Below are experts of layer 6 (counted from 0) of a mixture-of-experts language model. Rows are named router (the router's row for the expert), down (a neuron's output weights, with its number) and show model dimensions 96-191. Each number is 500 + 25 x the weight over its row's rms, rounded and kept within 0 to 999. Numbers have three digits each.
Before each expert's rows: "comes before" lists some tokens at least twice as common just after its tokens as in all text. This comes from a sample of Wikipedia text that the model never trained on. Tokens count by the router's weight.

# expert 7
comes before: " |", ",", " |\n", " (", ";", "\n"
router:532486541538462496489514543527518502494506496524460491495480522527537510449488502522475508486536508530487484480525495489536472446500495520498524473507475492491505475506512494502514550473512474495521510470501536564486509465500489552539528502498513523516541460511473507504503497535476468520
down0:542489485460469482469521470558462502497506476486538478529495457509510491471506473480469496548457525535451491462488463486506501449466526507496511499481482498456489519479490465531498499543463489470530490489494454507489543463503475482488507485505501507462551524476430455510515480493507539479
down1:534497512484475499517514498498489502463518520523482527488495562499502542507470469513503522465429501484470499477451503568501515478514523490470479495483516528551497470485438514499508513487591531491482530497522481536486531515499516490505499513492509503506481493509509489487490517503517512482
down2:489481489559456483492488488560485494471494489515467505491457503506481459516520455514493498494481477526492469546545504530512518505479483491465521486473500469508502506497457503537490476518500552490484481539479503532496477465454516459488463513477545483490526511497469504501475531504494502505
down3:498519511506536470535500525429483463498504507507504505521517524500531465474499497465500524544530506488505503426492514473525524518448520527541511476489497501475488524465465499525487476452484468534457501517529500481480489518491456521523469516505502533518507514514470492455453502494504493490
down4:498511511500543470511513492463497505565515492512493489446490476511494501503463509498482461533503455518526505545500503515468510497520509510509499511526489492490490475538535457536478517505494484545516513483492491503523522472537496485522490497520488453473497437476505460503474505514479481500
down5:478510489502470533483501522511474507454523491508509525501485515494515502468488510495534519506508506517519512497479518486504481491530473501521456502511506485499481488486515486513500564457533541481530546464503479487507498543549492487509524486515508498486541474487482505513514500557488445489
down6:518494553518503532489489502518520495454483504526482474480474504482489495472503505489488506475494512492531491505498470504524510471445492512496561539503457544552486546497463480506514505461556511464517531521525534473485526470493488500534500502512506462491486490527494497477510515505500485435
down7:521482498549495497530487562558498533502495518524471458494536516489535553444543497512431534509510489530518480471472460512556464482474495527529515520510475484534511503514475537468504530493480489500489552469477506520532494529553504521513500518538469519481501492474479509501487452462521459484
down8:476547544522520510455481508493535504497494492500476503527529474481535497488509498489526509470497535522522489487511510449500496524503530462529508520463535493447501499547532523493489487505483490501523488517464455507541508463508509480523485511519480475510468534489493513517533480499506495501
down9:496513517464474497544459498484464463466487491521509486554451455516524524472491534503503519492518517521473528473508519529515556522523501495486475496526504501457461497482471496535507525497472496480517502523520538449507496503450497519489506512523509513478479508492548492491481505536521454462
down10:532488530507458529513518527506503518499501502476469495534476472495497509509520480482494519518500517505493498464530484487517474498511502506518498485524489515493514457482472502540493476478531518494513509519481503493517521524520475495525455494456476519462507531531457450493472483481507535514
down11:500497494518481492480499466504509491452444544473480510502520480497462491471466509490466503523468490511505461498506504521517517498501528535493486469506494506536500509465461446502495466495491542492525495496501458492490523473433438507500543518476489509498510526491521517513499524498468526516
down12:496505493524525511481484467494464511480442502505523481504500476517522507486482490497495465479478521505504530528455573496515495484525529488484482453515444530462472512451489510506489501501515498477521520478491519513508527483524515468501498521553512509464485460469479444497552503475525505490
down13:488515463504515491499488545480529491503485514506551541511499498472508509486487493493512495454493518496526524502493523492536510517505476504511473436463516482436501486479477499483532528486517507497477512481571495546458494506515520460538504532510476533502520487516448470528479526440450449492
down14:502523547496482452511465541523571470494480483474512494470501484446455544468475485475466485502478538504498495474512510496498473517522465471544517455537472470473528526513509498504506455531494504473487506506486463509512495538501501552523508504528521447508521490518510507509449518544504517521
down15:504435522520495511502492477507488524528483520518503486510505543487478532471510478511463493479505484547506515473506490478518519508474457475531528471479508472525536511535494524478497514463482552459489510509468521476475524514454493519472499547523500470550507435516505514510520492507557511543
down16:477481511515520483522506540485455557494504527495518463526504489478498497478484527491495510461507495508480495466496548510541448516490514497464495502511469525511474558541479470520484522521505477503486507505457530505500508494498479520510514505505533464479466489476475451518500524531525519504
down17:482500505523506515492455511478475508468502516478530487503534542467508501449506521469492492497498501466533482480576499536501485524461446517467527497469419466519478497518456490491509533473527531479489491491483509500510484503493492479502534510509491507473511499488494509507526468518509497554
down18:519504509494450507525502496532475449508501553474512510550467511487500478481488494501486541483515510453484519514549505438528504473534490479486512473482481497473438468504521529557457506533494480501456530520504475503509537520507490527519516439510484501512501465506498466496460473507497468514
down19:518476450463505522472466515534508511499504486500473510492470492498473534487481496517496548515490465483463506517479484447538499505494515530474518517485507516516500525501547536494494497498501535482527517513509544499508505486490501504517493480507496539485512516487559520532486511530439470541
down20:520518513525466464516518505495533497446513519495516491489545479483444493493483535500500496480486512508519526506484469502481494461537467511468466467487508466496517519506508499521530561501543515460510521469524508497481490480536534525517501563473501495484504481513499511502542501537455473498
down21:485535505486533490481478530503484566501539519500513510503495504507499516519512506508483444473553458524490529476522525523479530529515479519479527482519494494527494496496489482513525503468535480488540514502490531498517524529464501514513480507522509479468509475475467500502481502493474498501
down22:505520511544509534509507481450483523490559475491477445475498512475499480497523509508482503495481506490471490505495505500468479493494475543525519478500483476488430484462509459483498479462488490452507511470503518465499485516465475474522495513459492490502485522498506479498490499533515519471
down23:491517496479478485506511502542507442511482447570530485483491465501513513489487452489483475475494472497479495470512434506502447517535428476454509490486473513508463499502504460510512495482529513526504519478479541486514494525443502480490544453556472537544547507454508488475495541539476566498
down24:482491500489516492439516517521460484501515493499481467504497508511519502492512515443500480492547480537533543489480512482514447541491493481511475533477460495475524489508543522481504520531480506493522521501491483554524536510538477514525516480494524493511509504470511535558522454491497515496
down25:492493477513481486482475498476495510516500518480545491458524481484525483446481510494479519516536493488512492504468513488505527513495534505494546490520510463520496501446481518496527447449507483485512495532502478502533475513513519489486458515491481492500443508516485499528471503493489554481
down26:505505505530450482496477492489497467516516510522502526500493516522488492495508528536469475497519503505491521461480536462535472541525520479473543479514501497486496484497483443488485532480480508525500508539470499503497505488487504491551462462487497487480498476497516488517484527477539515542
down27:499485512489525484499484469497522513459462497552500499525518493491550486488503546517496505473492519470533488464476535497524545498481460492517527483485446470493528514473476417487520513488541516496509524498476505523502526507530510482519519485515516521474499508497430496471484460522523498493
down28:474479465502530469515470473539513487482498514497482466526478509490526533497507500483471511463513536466471468457455467505523490494488479526469534463459453505492482500486480523539502477500525479519474500505489488520490487470518510430528551479486461499476507486508493479483504495471523509473
down29:534477483476531530508498489471538509527518514541517465506479486488497504514490484493486536449495550524500464523468455461489497503455516511492505477490525441500485454524512478531486525501502486515532519504507466524526489531546472477522518528520494508478480553509505504491534521491519508461
down30:499502499496458532488462484526517501478475543534478498485524545494484499490495486449490512500486468506514494532509489471498502488465506540496524526533527477510458535471436518499534544487499498522493521497470527492467520469522497550530583527522518498457532486512533473507474536532497463541
down31:486543504483468514475465518525524501507474469516462491544467501486514478533522529538527499496480465492516481492481532496523469502525490486504527506426522472466553451503494517495502466465490496511534523487495548520520489472492525495482489524462511534528506504466471480500542449485503472470
down32:482461528473527515455469451525494481472464492517457525488537503537475508539509458494486484568526472533509515515543522543491516500506507475517517476496528519539474525461481530519485441443502496489495524507488511492576503500485478494459522518487501443505518542474516448503492502493480537499
down33:490499541457497491479528511500488466498475522463465505468525484549494493491472557521484514501498510482557545522502473516507490493497481467500522500464500463506495510497546516515527497509520490456496484505499542493485476499478509461509502499507507528470499504468490491507452495524515506522
down34:478517520513492527483503481490520450516464475475461497516487490500456485484473421518458470509490495489491517464431527497509469550523574483514486456479509489527501527515514530521537509467462493484499500527462539508505522474501527474526458521501507473471490516534523519495548513488492519507
down35:512529488498467484523511502489532525513462527483484517509510508512479495477488519514528528521534527510523566463518481446486536527454496502497469516495521443466499505505507517469506459524465536496488533496504526472501487500528521505503494521499528510448516451485491535516464486455514532507
down36:482492545477519486502517481509529498501515515466498505468483448553476465512490533532496494500416486509453483471520541505510516508558585456527511480511529481516482508509492487533522503472492512495524531517483514483525516551493489498489466516510513458511472511479516522496500503497528540516
down37:489536510441491508448500495525504476501489508473481496504545462537490468517521499504497463525501522475483487505504516545505513530518537481492488516517515496486484522499514517511484476523479529487528513476495503465471491514494476542472496490446482488513481564516542459508481519489437497516
down38:471492532486505482466527524521498487504520508512470470488481490547492485496481497519465497458492494450491525476527481490455524508490514524489502492462482480520481481541482482495471506457525526484484518482494577529513514504478472498489514482502553485454531516529500539514480486511531526464
down39:522498528493535521494474476510481520526540527517490468520473517502471516537492473506491458495472498531469504503531528515491515503474496540494499505508486460520486497484508509488498486503480473510513505500483527538538536507500466541527475485504504479471512483490581464507492519506512516510
down40:489482519497475516459520475499497530516493539472511485470456488527518509461495505578531490462523486483540462493523519506553495451505534508498526507496481511528515521497521494499527502493539507537474495539525518508483522524451483533478489457520527534492479491503458508478467506526523491502
down41:488512494450528478514477486502507495472464520546518542516509485433540499480459503481457485500514498552487507480506484533466483491499486487470444482536542487540498495485512497505547475523502499532484538524479509454523474456444508480499531515485518483507473527501507459494490487525501463479
down42:507510538505509516507491480474499550501532489523526509476574506485491493503470496476480496510484526491522507496454510543531479488493481514522487518489484503501509533550497483491539484426533519505540519492486526500488483532490468552530526524502463483494515491515531517449440487507491507507
down43:511489510498487502523510497501523502505510474464497523460495499480500514501531500502482529500511479472511493509496429478534521550461481525458477518529493517518465499511500495511514470516487481488496513505477477499467463511475481528508486497492534533498545491554496504517515510479467511508
down44:499512477518511512537469493525486479450454524481496486478483500441494473449447504469488518504502506488464505482517506466519489483516513485468489502486459550521480522493450516556516533505476518527484509544504489470513507512477496520533520492489488557491514517452481493466502494527478525489
down45:505445558522480559562471469489499474481517481506497532495529524510552475506512497460519509519521519479490508530502511496515497559502501478445503475497503508476528551486494496471474495482497463467523538534479500478514459508534488481514484518521492476466489518538514518483492509485471481522
down46:488477493523497468477536502496473478486498520478567518568503501493501471487543485513501495561526512453485492482486533502479510487488474485459468453520482468472506481493509469502542502472465530466523505497461489553504487477485519502509489516498453500433473488509462487535488517508498499537
down47:497468558508533472483515547495526517528548510515529531487515487508464494474509508473487503529467476503440507525450484485459492549491477519487501484463496506488494497516519531515505478464465460493523483462573475487495455514497464527476524489507548471463504524493504503480499498481507494473
down48:514468517519542546512517531515532464517541478507479499481479472509496516473471487485494468510498491471459497538519468505473487511523500446477503520490518509485522512501473521496516523498525501508488506455544479494524516445493486478487505486508508509540533443494508501523525479520525541526
down49:523500488505472528477477467477529515487459506476497499535496483501510495518551492499492480496479510513518505518510485509544508522463485476510505471499555519472506505486495440515510533445505497511503510493482536504500524467461485533518475486512496473514496515531516527470479518511516476527
down50:454551463530549479519487494475476507481497484466501509492520489500540555504464528482527529473456465540517487484509546509473543482491477493497523544470512517512491479512492516469457488489525482517522467477517488492510482502499528513453479474504480500482484506508467553520492510457493517548
down51:484519506482469484467462472509500493533487512525472523508493480440479528507481460511511473515511519481481489482473500445486462517542479507492434475479520456459504447536480541515532513489492499523526467467522500501526538532479506495489473479449524491486497505484498484546496480470454542519
down52:496544501514529496487480456551503507507510512499503538499495517561452463532500540489490471525520476503510535513508458509505507479494524516484535493510493512466471511518500487479535528478503520489540440457540466513506501519493534490498539492528472502506495518493498511515506524498494536437
down53:481502511534546498509466507501457515522469550474459483500514481495473517483478509497461464500522483495502533495478505449485460471537549498520524473519541495492500470483547524506478469503521491508492498485529462500539495508543517526485493488464508475515462520466502474516508465530496562496
down54:470496450501500514520528524454465489473523523468535509471503483501484470457486490492514519484471480481477527504547549511533490487521511496458522469503505474495505505457535536466548473463532530506513511525489520496480441471503496473545539482468509526486519518484521468462516478477541498536
down55:503510519466506544524479508535540481452489485521502472545525522509529492514527496483527502477503512449459469433469497500494503550512464510502487456530517493499511493496485464505492502445494536498466535452505487489506461498520492501493536531435466477487483516544477506516449508453512524485
down56:535514472490530505521501481521520518503512521493484475499474509518506510484495479504469525524501489497504542502515502524500437514505518492500486509462498501488508474513504495511542536479537496527507481511492498495467502535517516460530507515530498538497490503521501525498558495519455503499
down57:494524501487444544453535552523466472527514472530499490505483530500494494517502515546557513490468452514547538478509477520508516495449508528486509532470487478515510477497534501502484504550512526505524520515498527496522503508516503541499489488488518563488470529508500514538493473519513500479
down58:502508460530495550522510485492469492478532503480473495500506552511491497456526512470484513516520491473555521508513475494459450504496463516486499484534516474513518496491514486474482471529503524503514527480460500497492511545496489520498483454520499466529503482497492504542444480481507500506
down59:492467505476494515478509435510525480519516492527507472509502499486463522549515506515486530502477501506485509507497475471506507499529492458551528510480483482476475467464509480510499489475495504488522515458489534490522500507522474468477477483476504516477455500506511504501442453471512482494
down60:537503458492502554484484487481490492507496462476472501482449487472482475503508486558526517514506537492487515493493459507502522525481501502524508522502495482524476489501527525484507435438558493506514457500492517518492483508479506486519517479515516446465518484461532519480483526505443509489
down61:503471521479491508490540513459471474467521515531493495503465528477520515477534524511485494487498497505447546531497500506457502526477510483487471487484424478500537510510529534489510525494518513520503481523500531476494514511522511444494552492496497468483558508548515471510501517470503537497
down62:477522502490483495554500517550482474450507484484478471517468465526487480552493487481466483496458522511522499509451482528470506496525527490467542462527515485481542508482485502505478526524490513504473509481483526494499498536507484488552548530513564551492506495478530495487494475526527497528
down63:483448476501523478546480513520470520500490521503531538523488468487513534514509484449502528507504471533506483471477501493478538520499494488453522537519488490511499536537456517494484505497454509529520521502470506478516529474492480513473539481517504489486508477480525495490471455475529503512
down64:462527506478499535528524468504517527465525526479485487507522546508497510528538505519500539507515486476452516461496521491458530518461492564515467453544516506487517505506553469484521487515486480533498485536505492475505490476449535476465530488463502508474505480479449505511445566516486530459
down65:504499503489500478498519525487498555520456481528496534465530500536508490501514471480513499517522505503478520507484521539524533538510552520478440483516487491479517506530509543473467512525516527541548501529534526537502520516528495493549487534515472462531522502504522502477511505497488536492
down66:490501498510518509493531479471481476503551515496531511442483484480486508524518515513514496504524513502484529528539493516481520471471541477475486472472509545526520492510512509515468541501543505507508525545493510480527491465521498462570509501522530499504488496519505495503509493468476508500
down67:475495528500533500532476502494549541533474496508501459539500487526501520492503495536500514458518476509512474494476498506524546483530498529499504529506477544498451498523511493485496507513506508547456522521462487504529533458526540466478503514499526522527462481523501519503458462512514503457
down68:533479484495501486500515455491493550521520488509483494501519474540480537522497491475522486529519533517441467512452531498534493506493492502496498425468473510526461499502495508500535504554518531497541475464510498541532498474536486512506492525500481523496470531478527464504495534505484537527
down69:504476525467494517489468498512518485504567487499492540497470516507465490547507479479510512526524485481476530499483477500490525544500505509502487500490488494459459482470474523509483483479448503495478522517494519483518483479500455489507486479483487525482490524539471442503505495457457510519
down70:540504525504450486479516507518476521510475518482501473500527531494528486521489497516480489516483465506511448496491512508503471508490524529564504547521467517500464505524527477483456516471487472556539504499502477497493517532476496508480517503563504499489521470499526525472504538485532491468
down71:476474534522530531506504508517505470507471507514540515529480559502493533509492489482528550536518491498477490526519479524518457537517512464492452458487506485474528496479524444464509477514469482506504526485494537452526485498511493515540477528440500521514551465513461480503487473482471529479
down72:527491484490488528496515508514489534473519467528484484497470491562519498507468515514513523478508484518496527521540509523479522533448508521479545524487471542463502491490475511467503499490518496480537527511504489480519497484463510463491514544513475436470464498506455524488486521473526509519
down73:538488505508549519545515508505488520515467490513500505538481512501530526470527545517491544545504466507518509495511558515507473531446501486489510494500499534522532500490500474488534492549473448503518523509499532535484443536518481521527478496488451540468485458504477455501455525518505501518
down74:520455505490520517486450526493512505505479507530492522474483553491513509505556484521478464531540514491493472487493526489484516528506504518512508508459484506450498489536485448507520494474551504503478491428463449528484508510517503483492536477543540533454483493518461463538475494490499509519
down75:495479511467519517530537508513500486524505524474524510526456532460512471457520483509512473461530485488486532507473517487493549495470475481466485470527540506540486520566495482439529506473520497532478496467500503502533517537483502481462529482485492495484481480523504481469489489471473502459
down76:466467501484523473496449510501464515518503484506490493523485477587482519504495475538464490459517481532455489523445511528548479521488493498530490503552482498458517518537507527447501436477543505517514524533465500481535525515517477510496485502494481507548493516472494502492460531557525511510
down77:538477496483455532495531525505526489516538480549509507526511473478466533511514507527491472536526499485520518543467478486489520484532519488489533511518480544557502506471505519482464564528531472490475477467501471516432458520516528477546503495499467492513456497500514472503527505532469479498
down78:535527511510476532465500509509481467486493549511498453477495501468487533506545488513530443487486475507487518503502487534497522517450487496498528511543492491483493527468508492465525485514533517482502505515476523542536552466529551507497489521533474524490489470442498482485459538495510475540
down79:513535511545478503503521504541489492486478514532478527445491498480501541461482492457547501486489531502496481486502442565536460486523497515493499488539439510491476504483498475497515508510546501505462501505505473497473471518519460489520501502495480498471521524522492453467472534512469521484
down80:473481538505515509446463504499532508507494498545496484523528495535509514502515494505500480549491509487488462474526519534535517525516494520530518507553486470484506539536491461499518461522503466477498530484475541513529536524527495507545526551453553475502497478495521501566540475557504507530
down81:542479506490513498538506485497531504503529466505543484559488485488552505547476543514482483490504492503524557454490489489520487493522488453473459456467521515504493480530457546479504497504480513455482483519525545485479495480483513476510525503491541530507487496483502493499490504482508551525
down82:475521474498477548478471524496465519507496407549483489519480500552543484512518517530511487503527493510488460495513522476556500559468513511496495521477498526486490473462502496491479512473503518489525516497482472505525553522490463467519493481518489531422478442493444504497438500507526523508
down83:499549535522503464461469484510457504469511510539524471496485481476499514488506514530469499490487493559502495486537459502518506472481509525517527530481514483493530483525546468492510521482491516455506466512498507530531505534481487467460510517543478441490441520531511522553517523464508483492
down84:535474504529501484490482467474458513498542469527489491501542446507438484488485483516504442478550473501481476497521492480522480502486478508515536532495510502510523502518484502508505472473487508539527471479468504447526498482510481536518522514463466495468519536496514502500498559508529527536
down85:515516501506470498529457522508470488442459446489492498501505530561491502446463513505481478507514474532482480459485509498497503541474517509473477507505453551519460559477469481470511495479486516519546489514504522490540526511489494483464501489517493516446492499486469512525450524544470481493
down86:491500479482470490470466519482487490527540496498501508490542492499495462507531512525548489483518567523542475559546521503509547529526487490536475494524498503472473494561504469499434512516524502482476484460536516511510496524509521513492488555538467492464462474529518525497529507485470512518
down87:473490489479496510482509528501487549520454500517535541513506494498479508462517510499504503531525514492504484502472509455529503539478498457541460468506506471456475508524512495484578531486495504478492530503526512521481451525505506501495521476512510479516501493491479485443507488482519514525
down88:492511521477506514443505502486532527516468451562474499473517517495454470518521485477527480525498486527477532463471477559499481475506516459503502520463532470482506492507491482542456506462486498500474488471495446450536511503498502530516494506502476531516503502495480541506497510520525486481
down89:505513536533515465496499556515542492531507499496478488528483483508561469544514540464529509517515510509527539495507455502463487497454487533525532496464503509500486507502486510544541572495480465554457489482490450533480496520513511474514514558436466491515471507534525531475493515524501480505
down90:517526493496522485486481466494529501505469488508526473515535504499463484509510478459492515498491493477524412490465481470488513510515512479492506498541516482549486526506521498555483499472471503516553482502516522471500511471473473509472495519506520470506501507486475528487486528498535516478
down91:509529516472504558475497453499524505512468517490535523473533509443501513533515495528484528503497521461453497497483503486484514494497482520471495518533469485472441484509503500502507521481498529499493491510462516492525473495479489495520510482504500525520470507497483492515499572504491538476
down92:501515526494529490526543487487465449501476493490508505493447489537503520487502498536522552471512490487484510495489487481518508514513458471496509476475539531496492496491482482477514516504534492494463530493478462458501492496493555458505473522501498495474509522494504507452541432488547489471
down93:517535534518501511523468511500477494499458543507513449506500491474535539470470511519556565499530487515504473514488513466516483505497513511514483413516476477496503478537489477521536472498508497500458484511484517484489512498508489510557484509497500508481480517489509460547534505534500470512
down94:504482518509523447500498556537468473517502512511518471500498543517540476475499489508453491514507505514475448477479466513514545497499497511521531474519505490448501484477515479503503479482475512475494534467486466444491551452476474489526523448503490524493521468522473487461450475461514510531
down95:465505511514469511506516495516516478496538504510513510496506517512510541511528482520532483443470504531467479483479507495504498492467463478543512501535509495520519473539493476506515514507485503531523491495482510468541485457447485515517525474503514540524482482491509507530520478510499500474
down96:518503516458512491538500520488511524479537552502494474487485534501466500477484504517482532492491491490516498459497504472549433501472478512480522451531439466496507463518527497517508539520504498511505497512462508509491476463522511498531540491489452540447448502504524445494513478507521515482
down97:554505542526548500492487477548462515491513514519503523466504504459497486469555484469486488510482503503489513474512487479506505453498520492499523508516477484499497503524507501536477495472547468449499498473467495506537547485482496482543522478507478544522477517547529538478526517495449534459
down98:450496490533482496478486509473527489515541472516510464519500513503523537483512518478471582462500562496495479475496466488509458477453486496482483530492460494488464469535496487496536475486498492493505484504524511493505498485511515452518490536510502500463488450521404494545496498489516514460
down99:491501524510476473542515498446497516506460502499509516483518473493500528471476485491498529530461508511464439481468476511536493566531527491502480523514472511520501539516496466510500481516472476502497511520489482490459467494505566511474554488498463565525520505479443555444474496517504444513
down100:518434491462483514456497507471507525506520475496469542470517539497491507461484470464500480523517482493520476473488535552479514470556480490488471536489498513479441488482518501482513494451508532537502502511515520507527497532507507469483490499465550485497508508524497491485527509475489482506
down101:493515486471498509485488474489501506516528483442468494484502482519534503542484475556553510515539508509502515495525515511489548455537507503496533503449483513499437499511537524533476492475553490522509502529519547522551486530427498504471479455498497474486484502485502521497507491468506473460
down102:506498497455491518520520495537561527559520479509504494523536491530494479462514463527509569523491526477503484489445483485476485500455504498471506522458534489505484494474462478517526519506520459552497518453496500485539514488499511487537546479472506534538492460512502516545459512501460504478
down103:523495480475513513486499487482512482474504493514525495494478497488484500470473515469550528504485527504474498501528509494497451503554467488490500498486491503498506499484502500510468549522500530484525519489475539466484484577488468473520532497519533483497553493515538522499499502519481457484
down104:484507477495513488454515525527508477499553498521461531450512458468507484498518505501491478499435491497455480538527504438528520478490445499480485479466462504482513498543490505517553534483495462446522493500499500550530489481481489499506507497525527493487491536474551497498502510503481495491
down105:531497537472468502461506500492494526479500538499513463483526514536469487518499489523501481548526520480526522552519495513522449483482442488515538475481476527484483547517559470529534540488503524480434524506491490493565516529524530513520496472511549498500482480460536462524506486501509492456
down106:481505487469521506456497479510483513559535480500533556520511466537473515537524513515537482543480509526510523486521545478488523497529533504489455502491495460468516466485493507499454513508506549512542474489520489509575479515527508521515507490515514493494463492502531508510513520473502476491
down107:508491532461535481494503487514547469461513508519479504523508498518485490489453525529491540499469475441481509476477467506526512490477497487494510465491549479514523501438510485517534448502503528494499509523485523423479488564499536480510500471456526528505511488488466489511456494521527521477
down108:502461560501495530502483480494491495489539507526474496452501508485488493513492493505511462470506505548510508516559504519512501493483492515498536507488517484537455515469511539508490466470492469510477495527514503491540515496491474496500488518517535449500488491544530507479496509487504542508
down109:517502470460470503513473533538517508518488529471501477481498495554472515500509523456523448506520503466518495493458491519478494463489514530428480489500473497476487468502486510529541503521544512540464522520500491523484495513466516516521539523484505565514468480510515499511494502498514518508
down110:577487479505536456497516490502489482490518496522503485520478487511483495468493492530524478489490499495553496504470529507530487519498494488501485501463496481494530475550505494461482494525531493470461447535508532511482451495498528530541524486547478525533474485463474493489530503502486514493
down111:493481472498533471503518455452500542539494496505498503506475464500518525524473507471473542494517479483492498484535498474472511515517491521458491531499474501482469484512490516523487484478463515477511484509508514478557502540493473449513511482541476489510533491532482543513477511446509505517
down112:486516449483479517502517526516505505499498533482513465534511511462523521499542516505486524508501496485467486517520520513498511483464483543530521543533511469427503486504509559507514540476494487480497543473449472524496516480516468465510514468505533518486518505542488504522504510507500518454
down113:517546485535493524481518476522516448520492501516548506514486527492525521491482504496469503523509529536466515495474519447520533562523484509515521503498471506511494456534519505548502521516500471477528484539487504520486465494477499489469487514513548532517486479470489542483510460509481501493
down114:542500509492549483507468509486506506521506513502511496504518468516488507485505500513525430501501485481539504514505505484520498531533472462518456562496506481501504527512491508481486525469455502506493482522528528493484510511501515487503508522476488499498502508515499514499538504523492508492
down115:492495484498478501499541456464535507489515496553521494535515513512480516563568470458485492516476542497464496492520516510505519506504492480491434471531525495480483487523505523485527459490461488556534488526489529487534498473471465527498493511501500482514529482509497536442503506490529489494
down116:539520460445506525500513521494478517528515525514495509504516534509493508509505501499486486511489495496480515501484522511496482518472470517492513522487489515521529541517534440457489516507455481507482480478508488539517559501459472494495461496521524510514470503458516504498458487485465475502
down117:469504515515482509499497435512511538512492493507540495519492486501521480546493442466477486472507519518493512524532523525461517507436512514513497539499550530425473495490516508529518443458472475525577521484491503533530525467543472506515481486526516491496495522497438524485489486500513535522
down118:528499468493516495494512524491489477475532494532494466511519528478489481498467503451532530540483500496524542515496471509454475517501477495480493515445470535524541471513503520489491571522553510479515517521495466520493504479510537489529539495499456471504538488501528510560542505562528520524
down119:487483540503541512491499482466507498465501532523480494472528475499502461490476507543503472492534459492538508524530468472488500476506505502509527485476492489501486480486480448506539481526523514498504484505511512481476490481542463563482475484503483516518551524430503491515472497522508428488
down120:463510472534490505488531567518485513513520473513482498484526491499490525469463510511520500449495497508546487542506482522500524476512449502483510528480488498552463504490538508481534533541547458481497505519509540519501515490510504515506521497556489495468539457454505530527512433511518490518
down121:501519489535503504506476485463485487499534478528479446516523512548473503548496509534433466513488542488520526522467519522474498525515472523521494490444476457531504530508450511536496499477475505499509506474460438495520491503507502509480507476494514438520507516473560462534505477495546499469
down122:467539457505498552544520473503492510457510501533494487514494488492460514478474497477485522508526513489493491508442499498489514495499494501478474521490496530469497456539448469482505480483463502526505533519478492488456490457563501464488539511470490474521484489488516490486441472497484494532
down123:501458536505512520526475467481507516471539532532472507495524467507514489480524537475440519478508519491474518482461527488530502529461505500497497487496465523513473548533496511528481525490498503467473492497466495498477528458509503515512503504508496478479502491525451497460517435506486488510
down124:512524483561519514500546504474514502495524488552506447507558501469513503531451500507488521556502505484504493493483515486457561483517519481530483512451506495522500475497454477507516456477501522478513509458520507486494481497506463508477529537473498510534487489499539511526512498512466484504
down125:564542523499492436489485508505534548495502495501545513547497501462504470504506503473489511504475504470514505458482466496513450497468528500519498457485495492489486494483481495516510534524500491510514545493535501497497491513477530539498510452455524500547532537496471501506538501511493502488
down126:527498502483490548473540453531497524480504537512511516506541514492500471519468516448515500554496475522507545477488459525483530505482485483499549506460458485500465513516507491502505538525488558517504480538509530508516524523486477479543512483518556495498541457482490545493527509509452540478
down127:497515470508518523516495465490476480499465511478512507501544519505448512501484484510475497501474494470502554495457512474510455510514516509548498465494482482545521477510504517489530526476512478484530518455501508475528487549533517470523488484520473456499462494507516465470521471558528478549